Weights of a small mixture-of-experts language model, trained from scratch on English Wikipedia.
Size: 14 layers, 101M parameters.
Below are experts of layer 7 (counted from 0) of a mixture-of-experts language model. Rows are named router (the router's row for the expert), gate (a neuron's input weights, with its number), up (a neuron's input weights, with its number), down (a neuron's output weights, with its number) and show model dimensions 0-255. Each number is 128 + 24 x the weight over its row's rms, rounded and kept within 0 to 255. Numbers have three digits each.
After each expert's rows: a language model's description of what the expert responds to. This comes from a sample of Wikipedia text that the model never trained on.

# expert 29
router:154114114138132149115110149138099117166114099105089111153098114160108128112114122104156075139127115096132115135163096116130132150129121146112091155109167113153157141162149144081078123090141087123093152142106131112168122136113113082156121135113097145135116150102124090160122138092102149085106171141156134095135083113162148160139134109161102097113123150143155129115145159155098116104098164095132142131148110084168119149089128110164162160145092123130106132144098129152090152128146164139125121115135140095163155130116135176115105160120155159158135116142080111098145141090092114110107150131128119139140141123140155115124122122131184129103116090151116076123136111137093108157120167120115120138120171090150143155115141175117122087167103083127101130098138147151096125160094141
gate4:142178152120135131120115112136080136113121136185123160117108137108124155103120167136095120161148114124121129139111150081145141198142139140175137129124162114174135103113143153158109127134132131092108137072144146109137099103159103137123182078123146124101155126150115131122122159120139156136126116170128164147123162145126114105112131082147145115109165099155112133173136154137181107097107125103120104121136111156156139164135141126122102145162133128081118079156157149147114074125105110156131110150149149148133151125123145129096118110094148169128121074110104123138148147148089128148103108139094133159151081144143123199163172108131152114113158148177137117135154171135128119168127116111099169169121162105132139121141129121124160121140082141127146107147146168140128108136110110
up4:086101136155168118136089167149127138103165187154089158151140143140142066098126098147140115104117095092139110104140152135112098135122132130157121134114148108099122143120166111094134085135144144100083132124127147137160098145127165156161098127158116126098151114129126112119143152148145111094135152130099152091157151137085135134140125135151156102091138136177084109103109118054118126164150087108142191132128160128157111109115121120119127151141111132128116137066111142173135162110140100130095135142058128129101114135143142123119119115137177139117132152159120107129103100125121135137097095114127160104083181138119140126135171118163131095135117119137155150108142161152128127129151132139104137155159157125171165153143140083141113118123116134125136074160168118127123156113138150
down4:144117134139128174097095193131154169095155122163139112130142155166127106122108106133127189102148128136135105147167120185140136148149157133145116156117114135140113153114122154131179141158162158149141089153097116117142168110114135072102107117123136114163129145156165144107114147153111125130150104129088126120140147117121105086095120154126146090078149114060145092110130085149155143157152134130156109124156159132097129108137086137149129143092125121126106163131122156176161172123112127153119116129077126132109124102112109117112138099151085131126126140135152122112154112140140109082146136088184138119105169162125148130153097114082125157112133088145119164116113119115112113118145167092131128111149092128113117186093129086150101138157130115107150148133148140132137130098158125
Coordinating conjunctions

# expert 14
router:119153139092136137134133136175137129134105135118139124131102075165150164102126123119136088148106132130114118114141148162126138078102132093142117131140128126120121144114169117176080151126170144096109101129084126163106110149085095140135078135136102187140131088130103111090103102172136159147139130138139120136096159106137100122121122118139119135155119132158172178152137163100130103142121080122118133118138076110120151165128169142146094143148091078136117152089128156150179141090157092149139149141086157137113119099113115101112135120145099071129113103128134111142109144103131119099149111158150148133075135099163133112159123137119154126118165148148151114117156125160119122144097165134195107103140098120099179116098102142113091152158134103161139120111134132153136107128124145
gate4:100083119118153089131148116121100114132129141122065129086107126086109124157104113113136127118111151152095105074147140164095152149100150123112143134157138148115158113135120177162140102107146129105113080119123156154092128116127136120115131161136116099122091155122129149148133153114111146154157110094099109113131086120199140134102160152120135138138102144140109079126102152125155129107087111142113166160160137123149128119164124099116131132137166142109119128106132134123132122112100123110142203161144126148140143120124106108174127145107101097182111083142122134108082108122162149117079129099137140152127147139156109134114162132152161115114112142150104115123103129104177081117123142100133122097131088155105141121133160172118210123092151158169150123118086134108105119144097135
up4:178110165100148139166138113127152100136145102129126148127075114128112109141147126146119159161107114190129153147159086102122086131160111127136167130131124116160099136141138065130193158118166161144142117129105167155148116133152146135150148184152089120163125118152139145098110111126134123119091137093104170131147125102136158135125131125127172157168089076191121140124139112101121142131126144135086124132129105132136168180118117132116167163127103136098109127106104119112158120132104144117121114133119153132148080110124084130145121124120127122126096118112136114105158135123119115112137150129122149173115142132147139126118078088150117123145123110130152095143123123161157176077132105093161133129085127105135100116122121121117130036147136098130115092161101177156130125130116143
down4:115159143112114126120160062107153124096139136150160116121122116116158121131143145133117125085125092107136135146145150113151145151177125135090099141135129145108135155111194129108148133122137154126113109139097121115122165121116133101143103139137140144129135127143121116105111129102154100102102066132191129126102155117120129118177096110149123126144133172113144154135100092120148121166159163133121135069132168111121134152098117163120114164129125114110095119110103136165107099177122109143140096087145146130157107104118117153116133158146158135172135134112125118122130151134168131078122117167116083179161086159102169094135115126152122132171108095148141122130104106131112142150115103057155158106103119114163117103161092136153102096147131126129101102163118168116170189144104113
Line breaks in lists

# expert 11
router:134125118143125153115130154146159169130130099158127155142110134118108118152106118154162126114096132097133107135114150099114172086159134150092105097152132104134117124104170139131126128101105110136110159098132156082140143128108145127071142103123117154125133133140149103110140108104129134137160107119084134162156162181110094089150098132092171077127114143098127119138113105133128121171125152141115119098146129132140089077118142152168139091141144133138087172122103159131085115147131122146164118098074142148098136124139158084107133133093128155124098093117166149113113109121162163147101078135112138141092160116105166120110122095141103142117139158087125136093113093100094120119106102133161183125112128170100114167135117188111121124120100164164111134136092090130135089108132144
gate0:122091088132106128147121147096111093159142136122134114149090095070105144144125161098181140144131118115123136097150083125102168134175126101074113163158144105098096140137149117151198120135108131144113128128144115134092086119146100136089107159104142174162140132162083143132168103124169156140116111163132106125153116102109112165107099114120161140108081124120143134103126106136123147132169100119048132108162147103165094131096141087108147130154139159126143098106159111108139105116125115104132146139140151148083120144161158134133141130146159103181117087160154169144092133094155165105154129119129122135136109124117125178134135129098107125147150130122115120166146110144116123132127132086116133128123115107091092137126077096115124159119168119159124134114106110142152128115117128
up0:126091127165108106125101100127141103118082118112140089134097122114055131128128097132140143094154108118133151144083147117141157092141108146135138124108153130132110118114124164095096116153098109179115131075124118111108138145094111180106109142142115150115175146131135108130131103127113137148137127137122077104173159120161111101129096153130129130098107110107104155156089113127141108120123105192116131133104158141117131080146155140143100144128168130126134099098144115129163126126109123174141162117150134102138118091088136133138109128117120124159124126124118098099146141140117138109110146128085140095103132102087118119141102168125118157076135112154091086113139149135096134093120129150035163118122121129129133075126154143128093176113128123102158100140119126191158101126122072
down0:166153117176184102120158126071128140134114126129143144145163158124108138137130081166121162162086145141107121151137116145107114109148117117111151131142109138160128113090139119155123141104090132119125139122117103096114107129156070145119098144118118114098119144092129152112127133141116129070144091084081132126157108118123133144153135083159150117105116142097168139083130108124112097130078065141152088115147106160108122162115113159113154128124100151070114107115122091114131144126096100164136107121100145124133119094112110142151166141171110148084096129146113136103140177147114158132145120106131108121188130114162134110107103132134179140164122184134112119125109134082183104126115111167120158133145103135148124151115165082124141083141126117133124113139130097116138134153129096
Country names and delimiters

# expert 21
router:144154107097147147086147131126127151109141138116123167171100076186135122102174143158168126132120147091130091095141162133171129142089076119127089111132125114163132105104115158150124098143121082147117142143133158086154109148128127087145136158158149124114147119142130161151161130158111146147092134103147125124102174128182129078102127129143119082089140089125101109127110098156115131110104104115167115150132080142105115136159117137140162126103141156100125162104117132106120099137130090133140099119152157095118145122155120105159128120099086147174125156134088173133111149108100118131106134102121140147100128174155115110133152118142130128113155154135177154139146129157094152158150109108156164131159128138127143158159103156096077143114158124115123151133121116129163135092107177
gate0:152153144153186155129088118115110123122063118178137139154108128140139132128128156132153125144138141108156115177146145096123118126122108128138127152126104158149120164127158155133155129122121110110126129126119096131062149160121102165125119131170054147158134177134138145137173101139141134127127085115145161139112165172115147096128094153113108146089112139120074115122122149112167136102157156145071102118122162115177114145142122145069130109124121162149123113125119109143177125114138150140126112117118127127101132128111110163112144117152145124146126151159120093157118127102149142128135113073153161152146077126101124153114072148115101095134145154139154128123168184145161115145182129147116149135139098107143161138123147103132107111091128117119151092129111152170145110145091096
up0:127129143097117100141099127115156130197117080115144130106109140094137085143139140143145150081120134137126086127156105116074140156101140121071159139068121129130096133101174100182132117118118097133116113117112163149141176123135138147144116118123111147173171110093125131160111134137113150128123108111147158117129146178084124129146136121126143112084126134139112084147107074121107127127148104138136144108133149154127119108127129080122146117111148103115124140154132139160110134118110117143165122116123142133180126097149128144135106156136128103146114118144148105114139140111095158127109102106156091140115123120089138128121147132148099123131171124092099129118170119095169103141132067067099135099127150156138080084117167116115123126143157155179096118076109148114116104156093182
down0:130134144121087121143138154157134119094149120141113133186121121141101109163139165190169110144122155127156155159189136091114133104089139103167114134140087141140122150129123111188137137141130132124150131139142159121112138127095153148110122110082089142166085159102180107138124138153165152123145131161080151134112154104087098100140126122168144111164154128128119190131105159105151126090147126125163147126136149134138090123134090091121132105103094145147118089097130124127122141121106125095140084138140105164101079104138108107123121120110158137144166127139116100117133143134133113116106172127114092140146153107116110123142145159125157107161146153107120100125077114147129165110171124119161107117181098090148134129131125129145097136081115141113152128159145128138119114115080066
Clause-ending commas

# expert 33
router:136129142148106146104123093130127126152135073136173162163141151128180094114100098139132096124077178112169089118117148151156155128116127120128103112139134090159125146118154150117092117103127123122155116117108191126133143157138109137138132127146155116136130108105157171172114109097084159132136142159156115126142139119175139060163086095123134163078158118144174149102120125127121114126158099112149114143129122148134109120147176116125120119135125088090178119112093118153103108130156106088126096147093126158173109170114142171077143145127106149144129121104121109159132093128128153134137159152120120147126094124104104139102134106112106141131088099094174102138107119121132111149165117150142118160105146109171132128159125104151124130115157155139126137109095064146130143148094131
gate8:139117107114119134142136105149146140132140115133137155096116090099125120154138087172143139103178109115119100125152122130120118157095126148064126182107104134122135193123150145178157138149133139159124125122189166107147150152146166133092120138131128173128131060119102143075149111121122146093111112130137136108089116120155125124065105137139129124133170119134144144118106137118130161149112111150093114131104143137154148158111152087088113094186135143111135114122136087164118122149151156155129178122107128139136116138129097089156095171161127114151130098105139119110137110126128175115130133112141106134129118076142118109125131135119125151130134143161140116138152147141118121121117153101089123143097120087159100159134072117148161129139183108155185160111095116102148159148084105
up8:115149127109129122118135133132154116129135143180121100107146156104174142106124136098155163140150149163142110109099171079102078118165131137151163104116094118128080117128086146129149165128138169106122094132108096139139092135107180085148124116135118098088123148115120147154150170103120129136111127125073119114107180153154125109185105131141106110159131134099126109146109102135126108145127138114135133112114112119135105158173173141125147127103139124138140161127115189149155128165126096124117134160116118141115133115143154184156151115123145126163124137151144127115155146135103186140123134135137141128100131121161130099112148113126155116092120154162082179165090165067150143144133118186112126130115145086102130126102125086128111132179181118100116082126097102106137138119129123
down8:121159094164077197089152100139125126105153115122073131121103142134116134183134117115106140091094126162144150102087106141147126152112147126159140116147114101089103112133120187105152101102119140146117175134085131132151113120138115137180128158139129112110141119144135195136125099123140146149164086123153118118138129125192179104157192147077123175128099130155134128096140112127113109110141096133154106158132149161085111168121111148133069115101123152133109126093113099133111147151140134125124141155130079112156123152112121145150125122137138160129120115096147123107137142137144132133106164165095145080169130139163150147155092092138112096111096104138118144110110112145098134119137112133149124116128106092123097122119102106137125126144122129126143102119153112164089128128099177
Place and time prepositions

# expert 8
router:116134109149116123125131131146092134065118117102158110155167128098172139137113152129138128123123139093107136082128119108106142157141149114142155086107172124098080130146126157107100081113136145134127117178164105162088116117117096123132154150129104113139143136093144134153130147130146092124158104143146120133157126096099150125151169116113088110140146171124116103127121135103149141145182101148139155079102089116113148136087103080115130099149182152164139165169181118152081102163115135132155157097150147126147098126111136118108136151178109151101125112104104148124126117115135139118121168166153137121148155111154152125161096133143112150103166117098124132131089117157119168147155135087131121124180139128138196110101163114140098135100111141146151106143111135129141105166100105
gate0:125161160163141092147146111139099081129131139117135172136131151151131127127117129097101107106092119108126116110161116114110138159163129090168120137140171124133143141113163130125148128141172104151065098148119123127114122130195153079134134103137096126142141146077072084093135111150098172150117141106134119125130122114129102133153180124105152122143086151130147113120141122105100141136095138144153103161134118128143108114139152128152089072137134089196149099135117149159102163144147116153141150128098176114133123148130163108109100112152118160100115130134119185139176169163149124150127115145110098093138094132132133139151132140102148122080074130097188141123123104124152140120126143121164083146141082158127139127096112157126127146094098116117118114125162130102119147123151129
up0:119159146102173136154124164080128121115154079084142178113052146120147122116110111101137142107169133136098128136137133135162083076123102121118111143146132151065089094118110155115139103144153133164104126106189130146112132148146101168089104110138141156120114115086132103138128146137131116104151111120134107158127123078089156121096145101150124150122141110128117096134157124140131107133160124160143149107110105102155126153142144078144130105123146129169134137161110157134159124111160118149160131158096099125096085140108146090111135118148159134111115149111093141148144136127079149146134113142101130116138155139147143158133130072125187161100100131076147118149124121105110164104159140130114103126129152154103132124109156125080118155175131117109084139124163109134114113124079122
down0:131139097128145096124117154093146116124167134101126146132140135102154118163120118119166115085093101121147144128128099110129114205136157137138145135118112103124091122139086121097137148107145152120136166106150123145148122116121159141108150099182144116142094122130129100147126104129127115093130096133086136152145109125113110111080140151148128140117153191150136113135153122108053109121152109129109144090066113083110119082151127086165104125130145125126162131100178123159121101142154124081095135089131141090158088103140137115127127145118145134150128151155117134094130180103157141168116115139125155121136113189136127111104119175134091123159108167129112129105107086148086095142119158140098156161110145109146130166134158124139134144098157107119162165109112142091103088138121132
Mid-word pieces, distributive words

# expert 1
router:111116119093108121099134135138143173097149132115167126130084113126095155077153101107099108131156155129144188093091159155107137160097093114079107156153117114156123113133120135126177129166135114126143130101165163111126123114124094158134108171144101086132120165125158126160140139148150137137106118138106132110147142130153143139153109180146125162138110150148093123151107092141140131149127123128146177115144139167177114144127086132145113126124093102094138161149124107135113106113129100151135096146112087090098122131147132137086150113144110100096123126133083139141157081140118129132096150156101125107132105140121159091109106145121145104176133171118131146082144120118136103151120128120125133165099153170188138116088088117147150145102119082144167132123117136164081132176167124
gate0:108115124119169088090139142114107127127147119128117153143099090122137081138102087107149135165146160120137140176133106105133108131122086167171131106152047117098129123116100116109114123117146159160096144136153118128112087128102153141151087123132106123122112171143164108166130141150084124104143119117119086146134150129164107141122108133125156139119142138137148082104119126121097133152113144099131167137115083143126136121109136082116127135141100088159128112106114119146143141116091112114109171133101086127114110125163127140129102100142120134108075088088120102115136133090138164115120133156081124151075133142140071149170096156122103094063124147176156153132156136155124166160113117180129122108133141117141148104120122182151131130125150148141081126125076141104118141126123100
up0:139153113152112119100121153100129098105134143131142121171080141118148093123132123099111140130170133110151138135111142168132154155162088098106132117108112095166068138138099130106155131139146159157138120129149124133103135143091166097127069120150149086143147107126152119115112139086093104136158132136108083131129144111180151136105111111141112154094173143134109118126095117161045110110126101120148097107087078145161114123140100132101095133156123133135094170130118153147133151085092084149128120150135124111119161123119084086126071132090180135139103143118148121156110109124119110145138122143115122147114096143157116092146098118112160108109151188153115129126152136140074123125133133109144174126135123163109151145148118120147129140075096151122118110137075143134098129113118130
down0:178128117107086156167111127169116121092115111149160131152101119118162116141164167143137102187126148172105152122133150143133169099177070116125122162144128153103114148127143100142103117121152131127181132127091119112085088115125154118101158125148133109149129136155142124115133125129056123123124144182152117137154134106102128136162135075147158152129133104119166138133124118154113154123114133124122136157131120147150160149102071101107151095086134105170169135154166095143101177156131111140109148118082130119108097171075160129137120134093140107137150193128115153092149139141139171155142142105145182124137132157149139132155130140107117143145111140132126094112125119123111172117096128125103146136136183103118132137158141151145110127136125134162119161148133144143139098109094130
Foreign name fragments

# expert 7
router:145138137115113142098140152142105138158122121129167087105116154117114134156163162143105131110111127130137116103142115115131138128131149141123140190148172159151076166133128151113112139145088106128123132092165140151126143116152133142109120169124105092112091164146149169153138098139109150126104102117079157128113158149145134102123147160120138120122079135144150158134139147104153118122123099138157167147128110091082149104144125143133106134127127160123133153134156113110150167157130087164107175100179162112119140171165125109165162157113143141124153105139160118109114127134126157137100084103078133143142088111154158130143073115142133169120107174159129153142140116121145128152104142122129089174126103136141109131189173122168136105131118114104147101156100084100152075133081146
gate0:142100146152091111101100129128105122114105139156087113125136173118100144107109125123152119141144114145111098123164145134147133157123136135166104125132165124144083143161148133104074145130079126162141113111122129089125127125127154098122103131073091118104133172128140121146110130137124119148159120122119115110143153118109088108143177111115104135141091097083151118115132112111138149114106194108119083130147132109108125129103089145118111087134115187124102096126129104100098114108155108134138159153142110089124129146094125091144145141133136157101092196153152151130147182144122121101145151106133157143168134167139112108136138146116143139118086168159125096086149131078112149137084097131150128154146123090117152147146117083133177095115131148104166095130107121089170123074144122
up0:120095116099106107122159121098100127178114106121094130148101145138101120181138135132101150168127130106130137120112129143121135124165111084139097139124136122123121099143131134138152129113107137135113125095120134125163126104105135156144112106109132120116138106077155091088146136097109134085122156099132168149141108120123105105065121118118100132103108155164164154123126163118123112136148098101115171155068135091151101155134191122110105071111087087106125116110131116119135105177119141089083146143103119107090090122137100158133107109111128096170134128107095118140084110138102162107155141113127129105100187136131106174133128149139093093126136103074086168070112135133151126175159124117158159160127135100099142138129136119111119119166106117120127153168106150132151142132107116
down0:073153156119159125104114129174111143132093137164113134162118147174154121136098103142150100107150171071110122100116122058106121137078162151131147155138169102127132117107090091137107079126168132155081134146152131096114126173111101154112186146136093104118081099072113117139097132106146129116112155111120137124136098149155157121128126145132143101124143109140135160181096143134098178137097163133137118088154151178076119142138100105103134175135152097142105147107146144179143115135089124123120117148094090111136133096106174132118105110127131126124147104141163128129107139120147127121124107130153146123119132122115117110144089126142141121111176114169159158155135148115126125132148133144141159115162130120146138114173128109121118103129100120161154096154109141152089129137138112
Mid-word syllables, closing parentheses

# expert 17
router:142148094144142139127133124123131121159147153141120088130134123139115077114164107141138146137108148121141156155112112091130112134120141135118141098171100150151118089105147165095140123112114143099155134110096138103100147156122146125128105121135131131126093076156138125155181101137118130099150086154137119125123127167143135130179124121139114162117138147148083117131137080140129132136134088123086139173150100122118162153116174111153129140161139119147117153119122135122175087177101159129107074114159078117086157135100131128152128164129096146124092144096166116170157138158099139119123147075167113153102142105147163089168109132128124091136147113117145159156163120114133128167097164139148168112124149105157161097145180150131134152177179143128085124140119152123096124160164150
gate0:112088114149126115121152147171112131114138149109103161095134119131138108139130177093130108156138157146163172092112217095144170127149102110094127132126123151134099108134119145117163148117129128099118116119140118112122116123148082151142127109116115127165120129118135126110154143181140123105127122145119128112128105070126121099103114120148169120132168146162139087166089125135129155125112132138089118118121120078148107129111117120117138111102108123119140123081078104135112110120110120152096133105134071112165159050131111131098116116150103083151104125109123145174119117107175118090111144196100136103080145145136137096147132129149126126108125130152164109117154132107122138134124089128078146156115107131165120135138158142155101103124128112074142148110141097124165135102061124
up0:145090117129142147100104150132125161133153130153141112137107168125125118139148129146138155100147109094141091111094134144174093150159129138169104129115130142132090156078133129149090096102124115085102204124150133121148089124190136111125129108103088147175114116137137162109174103130120140092152114142148122057148109138131129094100137126155139134136143113149122105099155150081100100144144160144120145167143194135132142110137098167148138116121174151125115085150136146117128117165117159112109125122095150108150114123113113129138124123152118168125149106111147157150135142152152130128171110106091128132108118115103152118141097114098143144121121110102140116136150163145145163099106082108127155147108115075095109148133144102123111141126147149132100105120131205100106134177113083
down0:134155137120137116088149128125137106125196175167106115148117127173126114128138078117152136120149141120135115146134115127095157120066080129144072153147109143118136154122117159158120111155131101106167140136143129167137121163184109113069120148138120161112116098162130128080117110164115117134109163106111172134162137172176114147126138115132109138142114148113150050099127118137124108142098145114156147117075129102145168140143114100124146125133126130120120141136122125094114133134127121140133099081153122152104097072091152167171145168151139189184157142117123113125127115124149136109117167155123146110145127162152120187166123125133133115139167154102132092130118132126131142120074131104125111121105138102081134125139125124114144089126131108154130118123133127160096142096147127
Periods after initials

# expert 28
router:144140104122142135139134122105111139088130125171143135131162148103115116167119119129104128124107126109098132110171111124146132146161117137152075137137107091116136132163138150110131124113136130120138080129160111109147090154100081099158157131133113153139119144130110115090070130107074103135135121116149109086109143115151156104107147133129089162180125089109126103117154097114126121125175081150165170128137140112127170147143085162109151091171134118119106128137129123118095100105086114129104105145115105134094150135130149137153163104111119119154109089149091098102157154105125099165105113141096101110145133147093134101144139091170141092142093106160113146141088120073126136161086096170170127118165103145104108146111131125125178136163175122148088142131135128118099090157126157
gate8:102089093089136079125088098147151134105106098159137150093136175112158139169143126158102138126132124139108123170131125107136112114108090089130165156170099112124119153111140135112133152133117146114119108125102142123093130135114147171124119117131109143116105155155133142138167142149096099115113129120200134144127153152086159092129134147174136119157118154113150133121126156139165097115166133125106098103127123179149102153135101137105144141151123162083118118141160104200164077151105125096176120118119119128123117152110138100125087154100128145151112110105141118084158140120135151110118098151121144180121139133156089173123123103154120104125129176116131133127168132155092108152155100144092151064159145152115092137135112144119103097100141159125137130118144159125167092127130112
up8:131154131106066108144100126128118064155183106113172145119120167110096164122166095148099139102122109094138144147163103068103141131104092157124171154118116137124127100119101140168130123127093107138166133120150145154129106103116132130158124157113094119104115084127154124094125101124169138099154123148126168141101112126187162145154138129109129114118165139133090140134142165128119172114133150177167139143070144113121126124157135143144122165085131139103130128134124108117135159123114129171134145130155105160123141121128113146126094077156141137126123182129125125123137115134145141119133109097126119153135145141114133105148087183108160145134128162111093161115093146094113168129084131184153100138109124132145120137180149136113095162155086077123094148126098137152117128122134118
down8:192134140104123131109125137123097143155128079122129100118148145105169115161173123114171094154152132141142107147136116105159104130125130153131107132112138140127120105128144097103171133117174113134139104136118189171153143137128105114133130156120125145138144158082155115122201115155118119120084085139117172132137084132169160120179093091131165130154125127136101101184115111139130141104115144090155142121158118104159111157127123096112138120142070160171112117131104096100140142138061153133122131146170125100097122146138162120141129125145133144161153123117127080107094147150143118161057148146139133140128136089097100138148132099171134132113140169130143127142128152141122127123126167119114119116134146148139156137103165099106133142123149103119104124095114143122201128141148149
Linking prepositions

# expert 30
router:164141149137100150147140130153115095108107105157121104152163131174148144121152108133099133094117098168145184118116164102140121107159163113082159152118135119151139170125101095174123097148127168139132073099176144124092165133150112127125130137122129157131134105127097125114119123128125070145132155138134095095123135128107095115164111115132134135170144124139090132130153177178130097128162150154125097143168121146153156148153139132096095133130124167118122124100129084114163101100141152137163125135144143140103164156136129123097136121112122143124141165136110143120128109099151161087113085111098166142133126169084133145116132175146095143126142152110106118099098126165108144132131125140138103142185132142190139111136120123129095121127135138150084080123149141048166136143136107
gate0:093156156111125111126184154108152123078120130117138131102085113131149115106093122117145126129094117175127148134135118111167156104179145116079149153143116131107149163099088082112104075140147127118169104126185128150141162126115112119154160107134130139102096109147105164130136124091125117081143144165155155092116081113114119121172090162141110130096131092168120123097098111114104135123131159134163133131118126147164126192115151143146122112135147140107132130132160155101134144136126114154111148117098107145161125169134121117135162120134129103127173115070120136142118111107115100112115113115123126044127140131139104105121125133134175068141134130116120087159092100102098099118119139094169096144156112131140141105112108083149159120125115129114179105144151144144117157127134137
up0:155106122136110139127182161126135116087133130088145121108137142112134175138151142101160119141108115112163130118167153102118136130164130118094161125078116100158121159143136136096139130120134124130125125122156131140160103150109121151157081117122159119101131120156121126129111125112125165149118131138066135171122091121161140110124102134069139112153142144107157144131162131155154136136123158099084115138153134125085131123082105175109141117156090113123138117151147150094125129109158147139144089163090089131156114125129123096114154131098104163136123106180138171133129119148098117151099076141146143120152113126085101094113120136106146107170129152127130131139109132132095124087126117141108196103150105166149101137138115087150134161077129104113129024129092139170131125115130115
down0:108123161139140106139149115116140099133114131129149138151130136155102164118127110106178094097122139123134124125186182161151120084104095135079143079165156147128157148122060158143126129091085141125112136184161098139128115065130104116118163152108118137130147127173117161143118122112133130101123124136125116136133132132124143114131076130123122133109140118125114122144199160120146149134105148139137127129134118133175089116101149096129154123110172073135122151153106078172100107131147142087161126111116171131106107124131119096101101113157161097128136120126171094119137129091120065147154116128117114111124136145149125112123101166176108170161143142138192131142097147129162143149108096112114110122110145136122128164127152114146132088147152172150142089129124135131114106145141151
Word-initial verb pieces

# expert 10
router:129095153136153141130120147158130102127103104113150115108130171127129146143084134127141151143137113126111163168119109140159146097120140164081089111109069103085102117140116134134147128116134147120089111165121120131132095124107165093074125110098098153127136085144179086105169128107158130188104153158148069128122132139155150126084137104175119138154157117159116164147094156155143114123103084111136093115115112100160106122139172101160125115116123151127126125157169119110150133169113103151111113105137089137139100135127153109156124145161101117169115119110106124108178182126111101111145126112161127142139120121115127142133153111126164115088147127155158159127114138111154139129088094083170098105104065129172138163131126127147112115092132126126113138122153108138135126145173125
gate0:110141112145147106145097124087114146160127080133130110099136097092090105121131126129116104097145088067112136129135111146119126091113094129095106147145128162147085087135131088164156096106136144115120140118130108089177128123131120142111132099129130116140141120133145123143178128097094119111133146154178131140144120104136149123149122184153152089096134156115133097166150163100138091130131072137135123152111056169088088120140118126105095112136117132131181160140115149136126103119170113124080119126077079175115168158109137119092125099112165147123093113137117110140145179113131146136139150103137132133110086145152149122141126203098103120149132110117105147157107141137138117085113123150154107113122149113134115126128145120107106114139107109151106116163154136120176103106121154
up0:118133140152146167162109115131106150157112126196128133120157129146152091131124114100154142130164162117150107148096140144152130148108176079126119120128125127137129126105120161098099149088093120138117147115152150155117139130150144160115111113119147083146112141115139132128119132124120129114129155163176133137124156100162105131108155141116101136142151113118136114141132145112097087090121108090146121131109085127133084132140082140121127111098182117111104168117087138105148113129153173133137152119141118141154111169101132145163131130127172160110117128139064111153094089129092103155126107106152104124118125154046128148141144155108147110182144158128083132129125105197120120174095134152132092095145103125129128183130146175173154153118129142182123129158106149151122102147117125
down0:081132117114107140130159067128114130091146148120138158088135112119107134150092180139144136142134096124131104128131107092122146094180116103107106154135152105142113121127152087129102122130105111159107127161119152085126178184101145086135144117128097142127116100128120132122150129130107107103112165138146139175131101144087106134139154138127147174137116114123111138161137115138128118153103109113091144118103151144140131139120143096103205058149123114112117153108146142172175133126173120111122132137145109106148150107128137140080121121137136131138175176157135089151121094111096127076155141103153158081147180121123118130131100116125099201135131132147122142151111109154152129100149113115140078140104092125130118104132118102119131139113165125110139135093129151115062127106140154
Opening brackets

# expert 12
router:072107115152101124151109162164121115123096079131110156096130148149099079113145139147082129095136161145138143160145102117123171153126096147155167091147097149109085097074137147119146101156102114149179146096141084121103089110126165139090154111117151112127137118103125107075137125144125115103115127166111104128128136100103110162126117135144107142125138183114159183172118136094143116061113123136115114085150130113154147141153150145121117133135096124125156137120147157151103093123087150104110115148106139137098142150115102166126134142154142090151143159083117158146113136130137100112099129156138105124132148151109085166122113123141114128138100112138095149135136133177092131131142164160109108102125145139149104137139150116085148109122070146117125161166124134109165120094123149
gate0:117186162133119119162173148112119131103128122119160116156123122131153122146125138119199116157106115139116116111129119124164130130165159102172090151160126129130162088112156138092181117141134111130130163125109132156158140097138143118166081122107128087122121152065171137157115116148160123152103129098115122136101145128160144097126110117102118125109134115137139130152177087176134171120075123172122135143103146129120097096165124096136164157090074124143117134134166105132130132139112131122111097155042127099131155142155175149103143134111156090174126110133126141113127115121109126151093087082113123115129134148145169150139120111102148119182120136137119174170163129125138148125147118131129161128106104101167144095119118122150123110121160122145132125128121152134086104111096135
up0:137137095186121132096123116152113160105135105136132120143101086112089129137099105085176138123162143098179097137117105096141097139147120145094115140136088095160114062076127098107125113127133084107153159140180122120162136095131184123108147154135135134113131147096115122136116154114137108097172179152147131155115115116120090130160102128134144160147079115101100143113153082134145125090110116137145144156135115144140142108159126128130123135109148083150153148126149121116112075096125127142070124128121134131122092117146125137113162118126125136121180094131174104093147125117123120130135140137123165106136148137123111125183069169165122115123113126166142124075131119109154109124130134155122134131119125123130135117116106123113180103074100135183151140148131155167163096120125131
down0:186123070121128158091119176096188111112109147084136116128111092135133133109134157118076142151152147128166103145177105086081110110091117162112125113120167137125118123125104119140112131124118108121146122123122125114069095141105132081082142108117159092117146154140133092140120167128097108140139138134076129138152160123121101149151101125163158095168140114148126123103118143148084112134127145133104128153134141149145161162122097118121123096187106115144139115140139153130112149127074093146160187146159127102146109105089155115209135133146107094145097126142139135143158138124129134123153080137133122135096156166155133092131144135146154161102121138147110137134142138142140126150104124121139146120099124111148128108180149108124179153145178129102097138125125114143119133154130138
Table statistics numbers